From a checkpoint of a small mixture-of-experts model trained on Wikipedia: width 160, a variant of SOAP for the experts.
Below are experts of layer 4 (counted from 0) of a mixture-of-experts language model. Rows are named router (the router's row for the expert), down (a neuron's output weights, with its number) and show model dimensions 0-159. Each number is 128 + 24 x the weight over its row's rms, rounded and kept within 0 to 255. Numbers have three digits each.
After each expert's rows: "raises" lists some tokens whose logits its average output raises strongly, later layers aside. This comes from a sample of Wikipedia text that the model never trained on.

# expert 50
router:135120142143121110123086131098139129139105138158133167140170157097124121126145136090117104157163096158132135137064158091099094124130118150117143144079142112147098098132164122139157139123204100087083119151131155084111159125112126126169144169145116157157160137175141150140098165088138130130141117143124096097095161118098100121128146133136153148140123133137129103103121114156116134122119142173134088153172154173102084140131127138134119100089135122116103160127148154125130124122107140
down0:142114095139109128125160139118152137142154117118116163138115131140140105104119128140139101102120115168142125125115146124125117129155167098099148123120143177140116116125082134128103127109123118148083096085118162139082117117117137119146091140169158093142175131136096141126126106087115166126119115122122117091153145119095122151103131141191144081139117132152158159144114107161121085144140126125116176131140149113103138193099088129148117168141186116120112132125139171167142112200086111
down1:125123133165125188081150102113164087119100155153114110117091106157112099123093122141118130184101142127154097132169099117116114163147151161114099133084112099145127095096092105133092142129163088125163111107142140096117123108133124077157119126108135088154157111123111126160109138121096132093135105148096104112135110156100198096112124142143144181159088127140153092148121157144141126114123149125170127101143125128143137135126132108127144147124133156127137160128146151126135149086160148
down2:144132130154074108126160101141114094142124147112132105150111133112152125123105167156127119153089150141112115124149129152111096135116120125119080119122140079152195141156107108129133145107105130131175103167095173170130130125153168127144128130152154110122138130119146118144127161141119143112117136123115108131128154092143190069126125142142128124088101070154145139159112176151143090138128154161086138128096110112087124121141129155114122089107110108166146083109143102129126163085156156
down3:130116125141159130134152126155131137094096117106147131135098109136152137125128120118117170131129131126102139098063130108125120158177142107153156113172119150119146164154129124194145137160144128111127119172133147133153143118159150169170138154140130088135159150125130126179109117105160145082116144178117181130087150097094148106146079095177106150149134091124107108092137099138101130141104105089076130130127152124132127112156132141143150139110115106119113154123146157113167128109085106
down4:107141122107149123114094114130154128135091114099116154128172151093129109117119136106143091093146149160134073100156110083139127115091115106150133138130097095116099106109168101134129072138140113135102129155168110127139136141115164124155117176133137160121132097099172143112137125105132117122167140120133124128173140136105058073149155099132112131117140092189092132113136091131142128110134122137131108116141167127134143097182103166115090106132123137117155135150094128150109147165106161
down5:132102116137163114136123095143127128113149131149107136169138170138155138082154134131134125126122115130112106159121132167140093094109103123118137165101151169127116184131144125139142162102199151136104152130103100157158110133118119170151142165126127141158155115115125118126135174150117108109106163108083119148172151095134143126145157131175169129081153095132152105132097173168098131168138118138113128133113093125076138131119115133112112161119097107125121111100073105139132141142117186
raises: "art", "at", "ere", "fter", "j"

# expert 38
router:114125141138137112079100135142121172140146172108128159172152189062151110128089163111127149148153144076136091142161155133169112154097109115144105126127102151145099095080134122140101161140126139156139104137108103129177126109140119126150146109150127156136103134184127180166071127131136148121121132117158117125134158161131111085106132114122146134142152096168143139143120133166157146127133170176120099092166131133118121129132146155151151117154149138145129105114122118150130140136102123
down0:104143123070111082107109141108134134089128147111129136154126123129092109135158159168169122143130142075085101084097120103095146154142111118140157114124142143148136111122133130137179100113144140167110081082131148141134108141142106114126133143160105107131169093102107165111123092134111140138135100110119154117122151134161133160123173162145132102119111136120118080134129157154132130166135162171100168110138067115167136142179132111132129120124105119129119088131127141176144115184127132
down1:150093117142102185157102105163118102113099148152143061131122150146122180154135119126146132154132114135115113066172126161139099116121104134131121126094089148106130113138133087135116119133140104162153179139141098092072187153153151148110123103130190117158154105156117091161110153146127140141136124118134119101100159111157146130116172140128123146144142161100144111073125156129118152120116108117134154149131103112129104139107124090143117140161142102114127144135115100106115144135150086
down2:126135156117097148127140127120104106103088135147097137188140133128099132156130147125174114156121125134158094114187134141167152156151133154104140103096131098103144104126159124083071073111111128144124141126099148144109105168113117113147136127110123158093130124118132155099098117110171073121128108127171081111108137139126156151120190104107142128144132087098145127149103142112104106104189101126136150117112119102122124100091139173142143140128137122112116149106131156138115155092140090
down3:131095091096120131085075128112126133166151098127149141168123172105108104203151119103155104153109179117134102122125139150148153138143148152131119105137144148151070122153105113104154116147173147141104121125144116147135142119111149166095122116178118105119105108163114107108083112115150121153111166140169152187147140105118092138137135147172111116153136160129112113112117139127147152137121132110125142126101116137096044141154099119150122120107134116101132139116097142145125133125145164
down4:144153136077100125102122137128116131127123122104165118098122118144151099101088128191110147088145126117135184136061159103106156128114139158166110129131145126166156145155131102103121129129162134163139115128129141116105162096088137098125108106117113145123132150086128131099125181091096139140153174134121153138126120161136086128118152132089116120139087170139153091111149180132121118109158163156135139124134115103105125123128128135107152093150108154175122149184112119123171121154117143
down5:094139152121103156117164088136146123120125185116111125093100102133139155166140182131138153155154081119143122087144178143117126122138122146109107090132129090137160170150134151130105125112129098142144131115165147115095126154169152134164160150156109104140142150144127099152109108130122124120147115101125102111057151112091166150111130095121123125095144097115156109101146187149144172134142117148150131145166075111139119153134143121134142159140112125143146104146127086118139114071108117
raises: "'s", "ial", "ia"

# expert 62
router:144131088137125101123130175122115125137158110125158134142158130109162143147134124162125106162143136139127102151097135179157140153109130166150092197126129112139139153114101142148159134087154146116076162111118094166113160156138144101147111180128133177119138137087139134147076136133142167196108149155140109135134159157114107147138144140120137149133165139157147122141119113149185124114095119104109125097163114125117144136095138132143108124097163173154138174118130130163106127129127155
down0:136115124178135094126110170077119127118082133151092106137127128115128145148155134114141186148089149140146156136109107142119086131142158095133132097082088129129134137100180123145100136121161140127155177112125118134143168125148112106124178131119101118091116124132151143159114114093100172127116123136082139169124120090153113144126131114126166154106129158096124148121120170089098154157071137138159165145106143126125129135125124117139094117138153164131122145117088109148071129086120106
down1:131143159121123143133105120112130150124105151088139150143110140111150131119132113081163126109087129094151123070112160130115093117153097109132114146092145102161154107126106123085101115151132156078130146118112128124132095108137115112106139172054149124134106108133139105109172099146182138139132091112149156146170107102133132091098136138143160152129103132181132148132120156106160143102156129067123166138143159108120112145132119118133129125124149120147120159078106163087122163080142138
down2:097091122166160088143144198093139100141101128078103118141115064100152128117103128111114117149156130152149112130117150114121117126144152115119145116150095122119100143138134118151096125117144138117145126130162125129138151110172107123112132161128149083099152098100162148141142164096144116174133142136091121134079118124104096137128148111139120136106100160097094110118150122121096132147119104089123107089097092129100132181081185156094110175157133139132132144148145107152107107102116120
down3:088072142097126159146113098129117154147091141151114085116131118136123177106120120143129176082151164141116140144107124118155084140138145136140099146124108122120121166139131169166139156074143139172080109144104114157140173099107132101114131144165071103106140144143149121137091133152127128116134109139111118127135108117151151135167137079129145121153125148111129132169136079132142170101102151130113116128158140136144119094128098184117130100159140169116154122111115100110112122078141098
down4:160168129129104108126146118104169103148120071124105120157154127151129176178143184126092131130132131089120140134133111124138158110167099117100106100125041090123081135153111110140086140159083116126152137131106136161110156140102116119120176157140140140126127126112114103158098117105139096131167149133113136182169151107096124133112139147122106118124144111140130107136152096141113116119117131085173098154138103152143147164101122158149099135117121121183147133146107114108123144115122133
down5:146118157144133110129150098160147181160159141149117143103136147127101148090142137131156135077118124184107145148148109142127112101103144095128157155168113100129130137116154130150096136138106108096132108134124144103185097126147103140138078089136111149137123121137114106096095132136115101107101140142153128117110099157182153118102151093132171144157170124152166129180136134129132122138169140115157114145095173111163179117192085157111120132153115115123128120147095123145142134109136104
raises: "fter", "ñ", "ult", "ft"

# expert 19
router:110121089144147147122063137152123114108166097142145098127164133109199112112125098099178145088162094116156159159097114114115117172138112118107130148074124152113085152106140109143128121121146110139132111125148132106133159129120117126106139097160094155115119144182108143155115096133150139134139129120149145160133151156175153116165100122105110138100147115114142124131132113150155130119131178152129156121146149111110141159135170133152124089117146155110124150099177175148085094107129153
down0:101171096142155131164132194108145086103133130131098132097166139158185121117137118129144130134130121145186120130118103087147158119145121128142102106114136134107101097149125115151122130135137137136139127091094152103117129136145142122157144095127137114109110060075130138169094118102128152151139135107113128154149123179093162107162148142124152126090107077128109106121156103119130146153116137122147098137113103102102146113171131118118132129129186110126139124078120166123102122088078156
down1:095082143109174109125125139092118143151147099100119133111122129144117108122110118158139124100087171130121141083100080140160121113131143106075144125155146115158116151160109136159116127111120139131140079124107139102170096116158132131163150155120136138179141137113102164111102109141088103115086148108138124129117096127107103065167159134123102122147136126138128114129145096112082145095103134133067104093122085148116107101150116165158127136159100173170148116135113092144114133145120131
down2:110172143152110158140163060136144071145134120107154157090144109126107084121104132159139110147126103114147117142093122123147129123166104128139120110143124171147120148120161125098090119170123162102127120126145144093132117166150133082128117118123086126126087104090126141123161139169147112105146133137137181108103172128135162153128091073104160154108109101133132149142108119094152121106126149133111128139098122120083099140144126079138142144123114055147131117116164162129127149138123127
down3:143093158161115096101161133129115145116115100129099169119131147152110182104061107120116069128113124114116114164112116152163126114118104117110139134153111111150141121136137119157099131142138129134136176103163122094120120109131145116106144165121111141127134079104111128137145161151132068168164128143174122128160141132124073131153149090103088123117101115156149113136140116171083139129149085112140111134114163100145100131141094107122128142103091134166125113154127131092089124131093079
down4:133177102126138169117122136124129117097125124171144124126132118125092094122109090163139140119141155153135118137108112117071141188126137170167129138141138097113140153106155141122117079135150133126116098130154124132155120131089175154139153111105075113168133140116110155084132105141119137112126115157109084129136127156115106122167110115125120132129136108112191096149134151093083166124107109075148134122167134126092151179119123112137152137131153122080115147101158114120065146127113101
down5:144134118104122120166129159125102106134148134111117137129086105181135114138144154150084145132129118122120094139127149140130172117136131146101139126130117091144128070114133099141183176131108099135085121095159148102121127120183121126093125120111187098103143121108139137136130153065167101102141125194109138130120111167112133127081100150107143086109095134142119153106163141114121139153139152140176169141097134107152122120133164128119158113141102185143143146143113113133092117138115154
raises: "th", ".", ":", ".\"", ",", ".\"\n\n"

# expert 27
router:126172125137122123117158132173139171116156143155148117184113121146116116168105096130097139102161157104159113182155163141110129198099133120126125138135114158108150146105111176171132117115178123161127117175112110134173139096106084132118124124136089153135117146178106132157110112119122177152116100140136083093130138131162118136118113163092102165129142158137155088131127096135127140125124143150147112118152134157140114140104164133145145135111166135188138118111142132132102134110135113
down0:115178131103148125119101144127124132144146144148121154142121131093108145132120158129088151098126172176133124105151107143153091140145114126134124100133134102144116137155177139086119188129137142164145177126089135107104148115130134119139138099154164142145069145148133100156191172112115128095109105083138126181104141104120103126109158111140109108113126172095111135159133105117163093151146131152153118144097095153100167131157083135156121095153138128121133155119113119126075103120120133
down1:124162150148104101138148181140129161121132134082120101132135138135097147123121093085133119055147153161110138189129155113127106154105114128147163105159139138107171157150186082133122106190164155098118126165100137130176123100169115161143113130152160112145136142142138136156108128132104168162138125085124085116143108148140151140115099156122100152142134159148128119109108108162089138118104162129124120112132138163130125132100141147136155131119095099133166104127144138124127095129142123
down2:113110100155140138147137140099119091125124165112144099091098155158153129133102155128104106124114131087116143139154135078105132110098151122106141130130147108080151104149149166132138091108162117151183115109134113094185122085122142090144129108121101143154166138118107111101135132093164148102147111095116090112117135136151135152140110140182113144138102097170132162066118111149137094143106124169150125167120114110135126145104119088137142164179153115144135093110128088148115119109124095
down3:175123103119137120170117108123134135120142138101151116133186156126177120101144101152187143103160141097146159119105086147150132142160086142147105134138103131132127146115128112152115133127145127127144117153095140141121129117115081103110168130117116112145126105139095148100131136099141155144132160132125141158162172141142185146123087081108146148107129110124099124106130164121118142069101120143119126135105159128129092128207144136097094129134091086133109096128114142118089156153178151
down4:108142171146119115170104183143116156140093130126146168119103136097113137117103171102144132141121155167141146110141122153144154111150112120108124098130114130161142115142102107146128112139138146103162137124126101141113130084165117110138118127137142121162090125103137161138081145078119102121056145092134115186104138134061144130131121118108154089162174154124142124130159131109133141101141132107101111105120122133083103174164139149172151144137116093141136146161146140155169097158113132
down5:109134144102139143102127140140106112139107131133105115167098108164141083141127141144130121119102164157134166136116125120110129121110130103156157115123148107166123114100174121123128156090120109113178113131108105094096135145133095078117139104164141122109147134137167134094189126122170111081111141121114128119128147114166198123130141093140136129121119089135092150114119113113135168101068135144114115154116153127091091174182145146124157112113104158133125151102139141142060144098116110
raises: "th", ",", "0", "."

# expert 57
router:128114128179127120144150158104113141134122110105145094160140148125126044151093121142147140107135160181164137191111105107132165129076140141138133131089139103179183128147157179168134116112110141147132150136118136130150129145128093101133113106119150132144126156138146117117126148118142145149119118141177120126142129135109149128130126101133160125145127120175120111134114115137139152069100167133158125118201136111106107200129166145155133137093123133151129132124110162117111133130156128
down0:119133109072135119105079123116097175158153121162127141138112131088100144160145133119159160160147118098089130129080118161140095122124111101124154099126097138114102168111097115100111149134120091128146139106121136101124137117109126134097148131161117159121121102137094126156148156144140113098131088140107135111082147098127081116129146135136146112126168171128167148126145087080119100107110106143093123110120157122106144150155110115122155096116101143146081112064083075161127146125122140
down1:102088126134132152102140135115143100100157085196101149134136143160125142152132142180123114153139103157133139156130110148112113128097144112096126131173141154104114093108168103100114128134152152140119134127181133142134134136120128148058124174168110125116109060130115074118140141156112103127117111104139131080121107097133141148122134157096136123113151113117158126119132123089133118120157092109145158124094079128087132086134086127077132112132137168139150139110107121113077133144125137
down2:112102115112107121115084130124092095132130151122114105117167140103136159145142095145158108179165101127111131079151083126098135087157104135129108154128122194123127119153128083137157119160113123124094092118174133128155098149106147158155157134115108136134136041156128149132113158173134091159168162121099121150126137124154129129080143124116141122096141128128161091126130103146085119096138103094130125134129134108161151128156132114113102129163154097103114129121132121098125108171117139
down3:111080089130112167137103083094137078110138156097120120150155120118165112117147105161185154116153197126117117170120079132151126138115108117142162115115119123143105130156104158131116093104100112132148103117100154128102078122157145141123138125160140155138069080100118073114147115114145170144130118142154151125170125117103130121116139081147110132099109123092122148145134150096108109110103122144144198119143098116131118165108133099146128132121136128101126126093109123138098134129140116
down4:115166136122105138152143157117113135148126103164128132104120102096097130157133125136159097122133115127122121120096139127136105092161113169132122128108134157117129172091162137113158122130162127124130157111138116065134130165112061122158121135140073134112159240110158166122146130158127156124104128119137140118089163126129129097108128125079137085117114123140146101104149109144110168161125170120123094109145137136132151126129155134154120113122110132116124059124145122093142147128151151
down5:113158120112130113129119130108175129158114162144152172143123106126190159128105102097094150147118132093152141133136159126124127143109160129164112093124111094129146134142127112112106140126177097135132112161103137148130146116102130091147101136080090143122085214102095101119098116085138132110123120135138139124103148149130100132106141139118068128100158108092099116147139125128122139120172126143144130133151188122096128107120158132089129107121173176107160126100139108140109091106111154
raises: "1", "2", "3", "4", "5", "?"

# expert 5
router:118135128099162097109154153125096181173130126143152154131151164127138113155141130179076132106167174155115136130109124149137140122097158138153098115169116115096128088104146111150101161093153138114093137116093121119101137107088114077148103143114096143160159146162162136152157125134155131150093108130138094144120098133103082114162085114112138107152128132128156119103105112128140132127111113148104092118132203107120109137176137134159138102134157149163122129102144113136111119098128137
down0:119142156084133116116172110137153132131091137114101110113087138179185138130149111128128112074056164155134168147101129096140128126141131145116157110156142113101139162145081157117121131129171144107112118114107131121117141153146150113141128170125141108138148091105167108131153178143144132116174089123091056120122103146112126111130159090125142146125098168137159126145112127138114097117104119134146103130115144115133118106107095083142154121175103130173128114128147148131140100123155156
down1:082117120165131116122112093118110142147154159111164112118131103126168094130140076110116132139081109176131085171124151133172107147146111137094094138116134113118121127163124128126157108087110113106139163163122149098139145127138130138146128149156097145124112145086140145136058136121126117140130151144098096120133168180126104127138135143162159148100122151110144079168131120170165134114146117113152170126164090159151154183114116141139126118122132170130147123134119161141107139089127170
down2:108138117130151097106146126172098192130148117121162114112125102130106084118139109175124094113175105105115140163110145123117133111141110109121102122145117129094160137126153089172154127091130126127152093122111129155161127084120107137146143130141115125141162169146107115155132129174128097128138109113177137163129087105163131143134081132118113124184119114148112150077128138101138139129125092149072155123065144112128120154144165113155164151120127132109151176145169127155156139133150134
down3:095109118144121138158105132105150113123122126155162124132131148098088140127081100133111096149138154096157140164091135091101096130149112111151142127131113133156142134132160098109151125136122128122157133169144067213119142149137156082129200149087138132142163131121162144152125111122087132143154132113122141148130130102105123181115134094127160134125105114136116124133173162117077132104156124139143120133152123156144159156129119148160136145111113131112148124165112149170164075110162133
down4:130106130147105143116090155134137148145102102143177138134119114140082173143142137148111099091148132097157092131146131139121153133091149136120131135100125130126134115144158145103106099150113150130140138093084151100099135155088119116133131128130129154148105139094117158093119138158113160105101139123100155161136170125149122160052146122097122120116131125133119103152144132173098104186146138134138127091131157139154176111071138122135137161146105191153153145080179095132098122126136128
down5:159111129164109153138140138125094076111099124177096111108131129163106139088090125069147138163141138123150162129099131137115142153111120090179156112103173100141179148156121122159078095157168105137100164150111118148144177128120126141109104141170126148131123163113165121143131135156143120103103115150125147164125183109155149125090119090146108146146142138129149158105144121092135131137113136117140120114167116115108128149134135092100122129128114118142179145146116140075117143129090109
raises: "er", " and", "s", "field", "side"

# expert 36
router:134143129168152121098144082143109173116196126153171139110151153163133125154102123119098146157149130132124133182145135132152117109142140125126127125136142100135114120110092152136116183085124158104087143131108138132123130137064130089146123101123102111177112149136152130136097189101175125132109159112187131137115106157146114112119110168119134161100154153150140110162122110152120136141155103145111133098133144125102093159124126168145190114108144135097090137132130138139100103138126121
down0:124058114118092163129118151154118132134108129151135111107145132108145119115153094133104111111082081118116118120162139179130101145129103130132116141129122165118132142135143123101127119128126113155132121112164105174126107136147108080085150109153136105074141094120114132101124100128144110192101129127130143167156106112107108193123140159176129106127099086107124118092095152124108179124122112076122119137141113116128142142084111179124144122135127093167159124138152140147149183109124116
down1:097111117128119145149091092143109125190122152125120087131127110173114131104129159146134141124106090153123101104101147123115145099105153121122099121097178083151112108109120121112125181136122101105169112155179131124101153111138166152119098125153088120101122107151148143121147097133150150092110137123121124101114116125152122072122109178157119171145084160174131129119121113102147127116166076153132111163159113086134107181107123146124132124088147119151165146111158141123144122118125117
down2:114116136146124119141128151140140115131152117115181094147151135107119116141156128111167085125105135156129105112160161143068152093142128146125109158139142172106152130123093129134157127138142132101122118126160175106131110100145132144161168138141157157155093130113123143154131105156101121100144069107124104159147125126109170119093124104137153112137122174197146116107173142122100166098153108122110095143114106168109147114151117125070134129101133131142147123147145092063177116125119138
down3:071164094113100121162133137131126134075143103142098157146091139157115150125103153173101134159113158148124146114155123113060138117133131078126133103110098125167137080107131143099101106101138127123126122118101107141089127097130111069109138143129163145145152115131115136111144124133136103129147132187143118160115108141114156116130119138146110115147127099124103148132107135137145106142079102136143137121121140112091137170113116117159101109159161158137162071053150091143114121153145127
down4:160113130130123081121110115103121098146128110157164127180120169117152119134135098146119095092133129094109144122127103123101111141128140094129123118126096135129165040120109151124098098127077137120142140119124126147140139149128048126158129131118127128116124098128170138105162153164096082150142104092106145124166116169113139109130105121123160129123104100149123132154137156118126108069105112088119134103073142130118153116161106134078109144138115111073147141148118097122111126141159127
down5:109163151097155144103115121101136137110156120105143135116127159103099165114172184119155122160137128147081153141130146165103140123122124146120113089170120107107116180134136117122143088096194155113131143110147114152123117120133164076109163118120127150105118112137102110135147154105157129122118110141139134160170139151127110194121145098084124104126127149115125097109129157124143153100115098101125146075171071171138088172133109140131104128160127111123120129083140133163123124128116120
raises: "ized", "i", "ised"

# expert 49
router:130152111148122111131142129113106141136147118150167136167169140138144117127144131176137146135148154152138123143097115140135122168107099172132104140118115151136115131065144128168096157096140160108126158130107105095127160165125110122148099143125089151163155168147126136139088125139154175172083115103181096098093166144113119140136127143095135116090144142151125097127138111135106149112144143153116121086149173140092118160136153140165172078119167143103135134134144150166127103083125148
down0:092172142152145128183114129151136142140113153105133132143123164119105137089120114105143142105143082139148122142080139130126132117158102114157104125152130138128136138141127161106160114141166158119169191120115123093133149083149118159163146118177119132077121157155123134143117100082127108168132153110109175105112107108095149095140115157127135122155123140138136073100120089090148114121170167156140083112173121165149158135107157152144161111082143146131149142124105128124117136122136123
down1:156130102117139112154168126107139128141149125132115091126153155124068123115082120127150122136145148145149147130140081116088124112146178102107120124166110182121143125083164108116153158101096161154147103123115161108124123096109158114102099162132153121138181145158097110099150154119170095112147124119129119149139120142128157099114158153108139154093126138123091135103077144132107164153152115158138130110092117151135133185121117081154107155138139186119117119145137108148136113158126167
down2:147117144127066178151133151121166136112132136146177110124134151137131089134088134110139127135122151121155117139117087126135116088123126110184074149091153105126119104145126132145178156130119101105155119174118130109119123140097137111137126170111125072151109082173121098134115167123138154154119100148130100175178136145124137143117113100089110111123127165080114138115111096101139137119143123140128175098133106142127156161100119153141106138126115148143176119139154121160081144087128120
down3:150129118114146189112109102144107114076099102118183142149117133135141097116137174126107119135092139119103121118141122122116126098202114140146104108139137172080143130153118109126135114155132124105114132132131126175139086146135114180143152116108134082150109076124128107145116092140136135128099111082122137112090168136119077122103123151130151130112124119128092134121116153141150115088209089067110118122086129126119158134119158125135149141122145117154086147111150126105135143121118129
down4:146146117121161129093125121123063155128062093130116117145155105110191075120148121172082121106124116173122100110142087136159131092141139143098114112118138170141134155062129117139123117116121150181098087155153095129171126146117127089085139149106142153116142159163122104161132136105130113128123127113148151105111129118118133108118094118134125120092125129154139139114141165103155113139134159110114141125157118132091129112124133135117114121133132120124104143130110168091146138142059086
down5:136167117193107138095167123140138115153119129148131139169130056146168154176121106120104104126122136125136108175136110109204147107104122111097114124094114091134141086120124080122117130162112108140128109135169151160099154149154112127137109100130146148131118156123096123155160175121125129130126113125122154124108142102140127168116093146116128142105163132114100125121176131163137115132109161099152169109141187091098143152106163118139093152164133118121116109126108139156146120140145137
raises: "tainment", "cow", "т", "ipment"

# expert 39
router:153165113136076112129146116105091145123125142182151117127131110138136129166117106130112139138180105138147143153078155080115137177121124168159121141114128091117112091102118159132140123120168092156113149150139112131139148148101144110128130194094049140136141146136112154145126106120144148161116114153151122049119141141113106123154134175121119143124121128149158090120128129139130144127145163150123112125157151171137177127133164151138148121087151144100149148102152148113118109129101128
down0:108103107105149122152134108124162114117133127106110136142159114112104131111116114146119179166066145122106105135130131116125114133121119117164130122121136151171105103150136120117097156130093173099152118170102152134084158137113067089136089103112170104118131129113135098076147119129122155146118174121124126120150161094170135115115108144093117148110132126133139104107124126116159094123133098130187128111079136063085133152148081086141139121116130098106165121136123108135131151093113169
down1:119118153147108159116159190119138115107098158128129102112125123101094129123133139107096150129124160179166119126162099122174136134105138145124159107097099152133113172100102120164131100111135143128107155109125157112109124102164169151122115089150162114096173155110167152123106143151095094116123087102104093127140124106095134131126161113146098111148120147121076126130145103147136139111101156116107126111152074144076150105112139146142106167150096112173170135134148138150146151112121093
down2:145098150136136133122122149140125152133130127117090094087129082148180133144169139141135131117161081129180166167106149105142095108158117125134093156141106115139073112154152135144128131136139102132131083099143136086135117133135124124130153131121108129146143156132106132130111134107141116131131158170104140150129123112100176146145122126138154127132135090082111109127152061161105124118137115101116102147145193125163137166189142165154138080112116104122135142096142156121063121154126115
down3:129103142149156143124172157099128088146092139108149096155103094104121137121122187107154137133119151153146156115146122123153157138108106115141157146168146122147143162118060097113107115075121129115127109113122149102130128151126106120131120118162129126115119127166087116104156126112148136110149185120121173131126135116126143111162136098129135153120120135143141113127124121152112079125092120127123161141145132143069060163121160145177098152163109063136135144144094093108129144104165140
down4:180122129108113123103125115149088132104103132159143119132131118141137119111104105146126103106140150143121107166106149082101118122143160161156187082161153134114135087146119144092176122151100123137136138114083107156163124134135111135107128141129066118110117076125122114155112182139124121118089087120160099125100135100140122151132102138106119141143124106098120111148153150129165143128143144090113076151101159123089118075123124165068145101102080125163140137109133149133147126106118109
down5:109124115146096136156154109102122149087132115104134124143132137125131117086150162128130147152100199132113146122131101158203114112115138104141101100159144112142105151156125127129131119143101134157111142099156143094098099111128120122159114132144110095143119090170137116072168092125140104134121160121122104163107157149139145121145116142067134078158158167122123109157140124112146068147129102124108121133098099081147146125153115131151105127148138167096118102136148114090130147161147171
raises: ",", ".", "–", "),", "s", " to"

# expert 23
router:112160138164122114139184103130090141164136103119141138134112125134144063127150108101147143145127095133120146128142129141180105148118116157122133157119108119128185134127132191144153127105148147113137148125143136139144164080156168101116164181150105145143138140144114143149127131131209146100125087154154110111158148145168142090136122119068100147125146123128127143092097118137119149121135144121095130090141146123110160110136136175138109119119143137098144155138156145119118195141137144
down0:160106075162115180155115142125137140127154122091077094133164136154137145141166093068106167076151144143124130145080144147120106136143065129161135140106078141135136136151152111147144138121151167138155098115139154117124099129103114104127155130119102134113151105156121125165150144112124160142161113074081116099117120141129151146114164148163086154143110109113133140131095125180129133132115111140127105123144139144138144119133117137086100187105123148121139110118161123158114098147127123
down1:118142095101082152138110141152108143103146089130132081148122139109136153146098112132082074094132135137176155152095104094094152176141130117137100111116128142077130161153115142107110144103108154169146118155158153140153127150129122100131089112122125110144107128101143119164134098110081127147068131116113152108110158152162158179128118156099092096115140158123133154125151123129136128070135174106165155132131104115076123155100121118116158131118116120108157137125116101148111112128106138
down2:151149135118108108148097113153099124111095094086145034126124130110109126137159157095132157121129142099102101133173156115124138102173123108121147131117095122112097118139121083123132157150106136166170123128115148117156130122136106136173166135072128146099115141147096123144111101082123124113138092093117136162179090099109112164126143127158108135108132093070121105110162124147136090152139125147116142124120111126155149100152162112118123148149131109142121098108142144145175140083132124
down3:154162172122119089130112147128084134089108143158111124162118106152159143105125152156113105141131156115133136124117155153168123111072107121131108132131177120161105164102137137162103113128157165145099139105148103150129130127108084137145144100107119153120130118157110142148132122137105138128097159118155158141113121131134126122125113157108131138111113112120151138106206145112149071123081180106118122173096179155146108117135142086162188143160103139153105096118118141157138143164118134
down4:133144143084146115072128145128097141101157123159157138151141193122109134092148136167112073131106155141117108112176139096142115119086098124135147113124107100154128138115143119108088107140111049117077136140113125155135108150130108165142136117146142166136104069104129135132131149202126151127110122141123107130150132122102085105137132123097093119177146155148122128126162139092117098102118148126141155141140122124138117119161105129161139129078099135124179145151138111141110139124135133
down5:114108180147142121152141112148123104084118102105134148114149155162149124116111117156145127185141123116147142140102126079097165147114175140132105148134114112131115135141101151155149105126151139105121163125099172123121137109171110113141105148098134153113104120092117142101088120111138115171169174139157158130161142143148109129130113111143141155129092118139191111113101072122125136085096148103106128160130189098114093156105153123107158131136115144151102136103123097128086137111111078
raises: "ro", "he", "ag", "ett", "ches", "ol"

# expert 35
router:136157172158145113137143124121116156125131114164145149135094121171148154123150123144136149124164124136137110150145131124162111161108131126132120137121118133137114155066169178114113133106142169139143142135098137124128140143046096149112109111114119157127109150151129169110105128102177128115107097110155117130120115133105122074138132144119144121162089144143155107159156122120160139154116128177141160148153177111150173127150129132117135107111122185184131092132161185129121127107126182
down0:131157103167100103093114078119092068136109087113123145141100128124105089042087151104136139119104097175159117104138172138117094159142144119083134135109145143138153131137121148110118137124152112151112130152131138145122111114167127126133096134089149121101134170134099115102093149131152166136126101118169160125139135158130112081152099145108151159127138116137172148143102146143107102141132118145130147122152139104114112134124098119126109126113151134096146082151096189122157111135118159
down1:133135135101089135142163127145121157149138159117131134097131143122133123131141141138114126183083138134141130175124137171136137108138131078112100097121162147097116096096114105134161166139134143099147096131104166095123132136119086161170120145123104121175146068123155145123120129096135066096114121140116188073133105133122107148171132145154138117166158126109107107105109112095140117102121123137144123131102130154147136106184101110138153119088114120163132139160121101140109081147164149
down2:116138147120113155128094123093114102120125103124111125160149131112114145119118133119120120141141128092122084123112135095098087125121133144126150109107171112088129134137077134059135147129159121090148170108111135136146163138188131111136154150111100108089103123154114196150157138076128116146114105102133154149149177092105126138105133155128089129096073127101148136127091121129125133170148152144112126152133163152101132159142130080088109153137126181123141120143162138142102133103100150
down3:142145127154140084150127125114112124094110160114125150136137164134076169136141130118118119110134156131098118094123136089119104118168106131111156133096132111123108092127111127119131096139099111112191162114095171136097112089103128165125126167148141119140090115153135155127114098138131140133177095129122114114104120079129130113137182120169128138132097091064110065141135151111116099124126125142144130155157160130143116122147150124146109103123121115141158158147148153135130063072083142
down4:156147121104171118111150114100136094074090132123124173115140145120131112117182118149090115196105100138133171133056093127131126152124147102116148133128140153134101139109128096156125116119121150115131122121118152112112143113092119166214133162172134101132174084112121118112146137122137135097161113129107155116103127118138142143138171124177143161165140141127168105097126151109104158143107158132121146184137127126135135117129138119095106124143118106166108142118118118097140124141152107
down5:111121117111136132152109179136112110123115158124126126122145119144151129165150119110156124173133173110150148163100135115121137119100125105138152098116151128131132119075118100129117094121089169066117169123135117131107132145117111117115111153131120110140113075123152123135134112104127144102101110141150139094137199061124129127114096115129126177146139114130108164107147149141144105111108142076089182188125144152130140093100113115146108159175139115147146112080142119105077119118102110
raises: "ate", "ts", "ted", "t"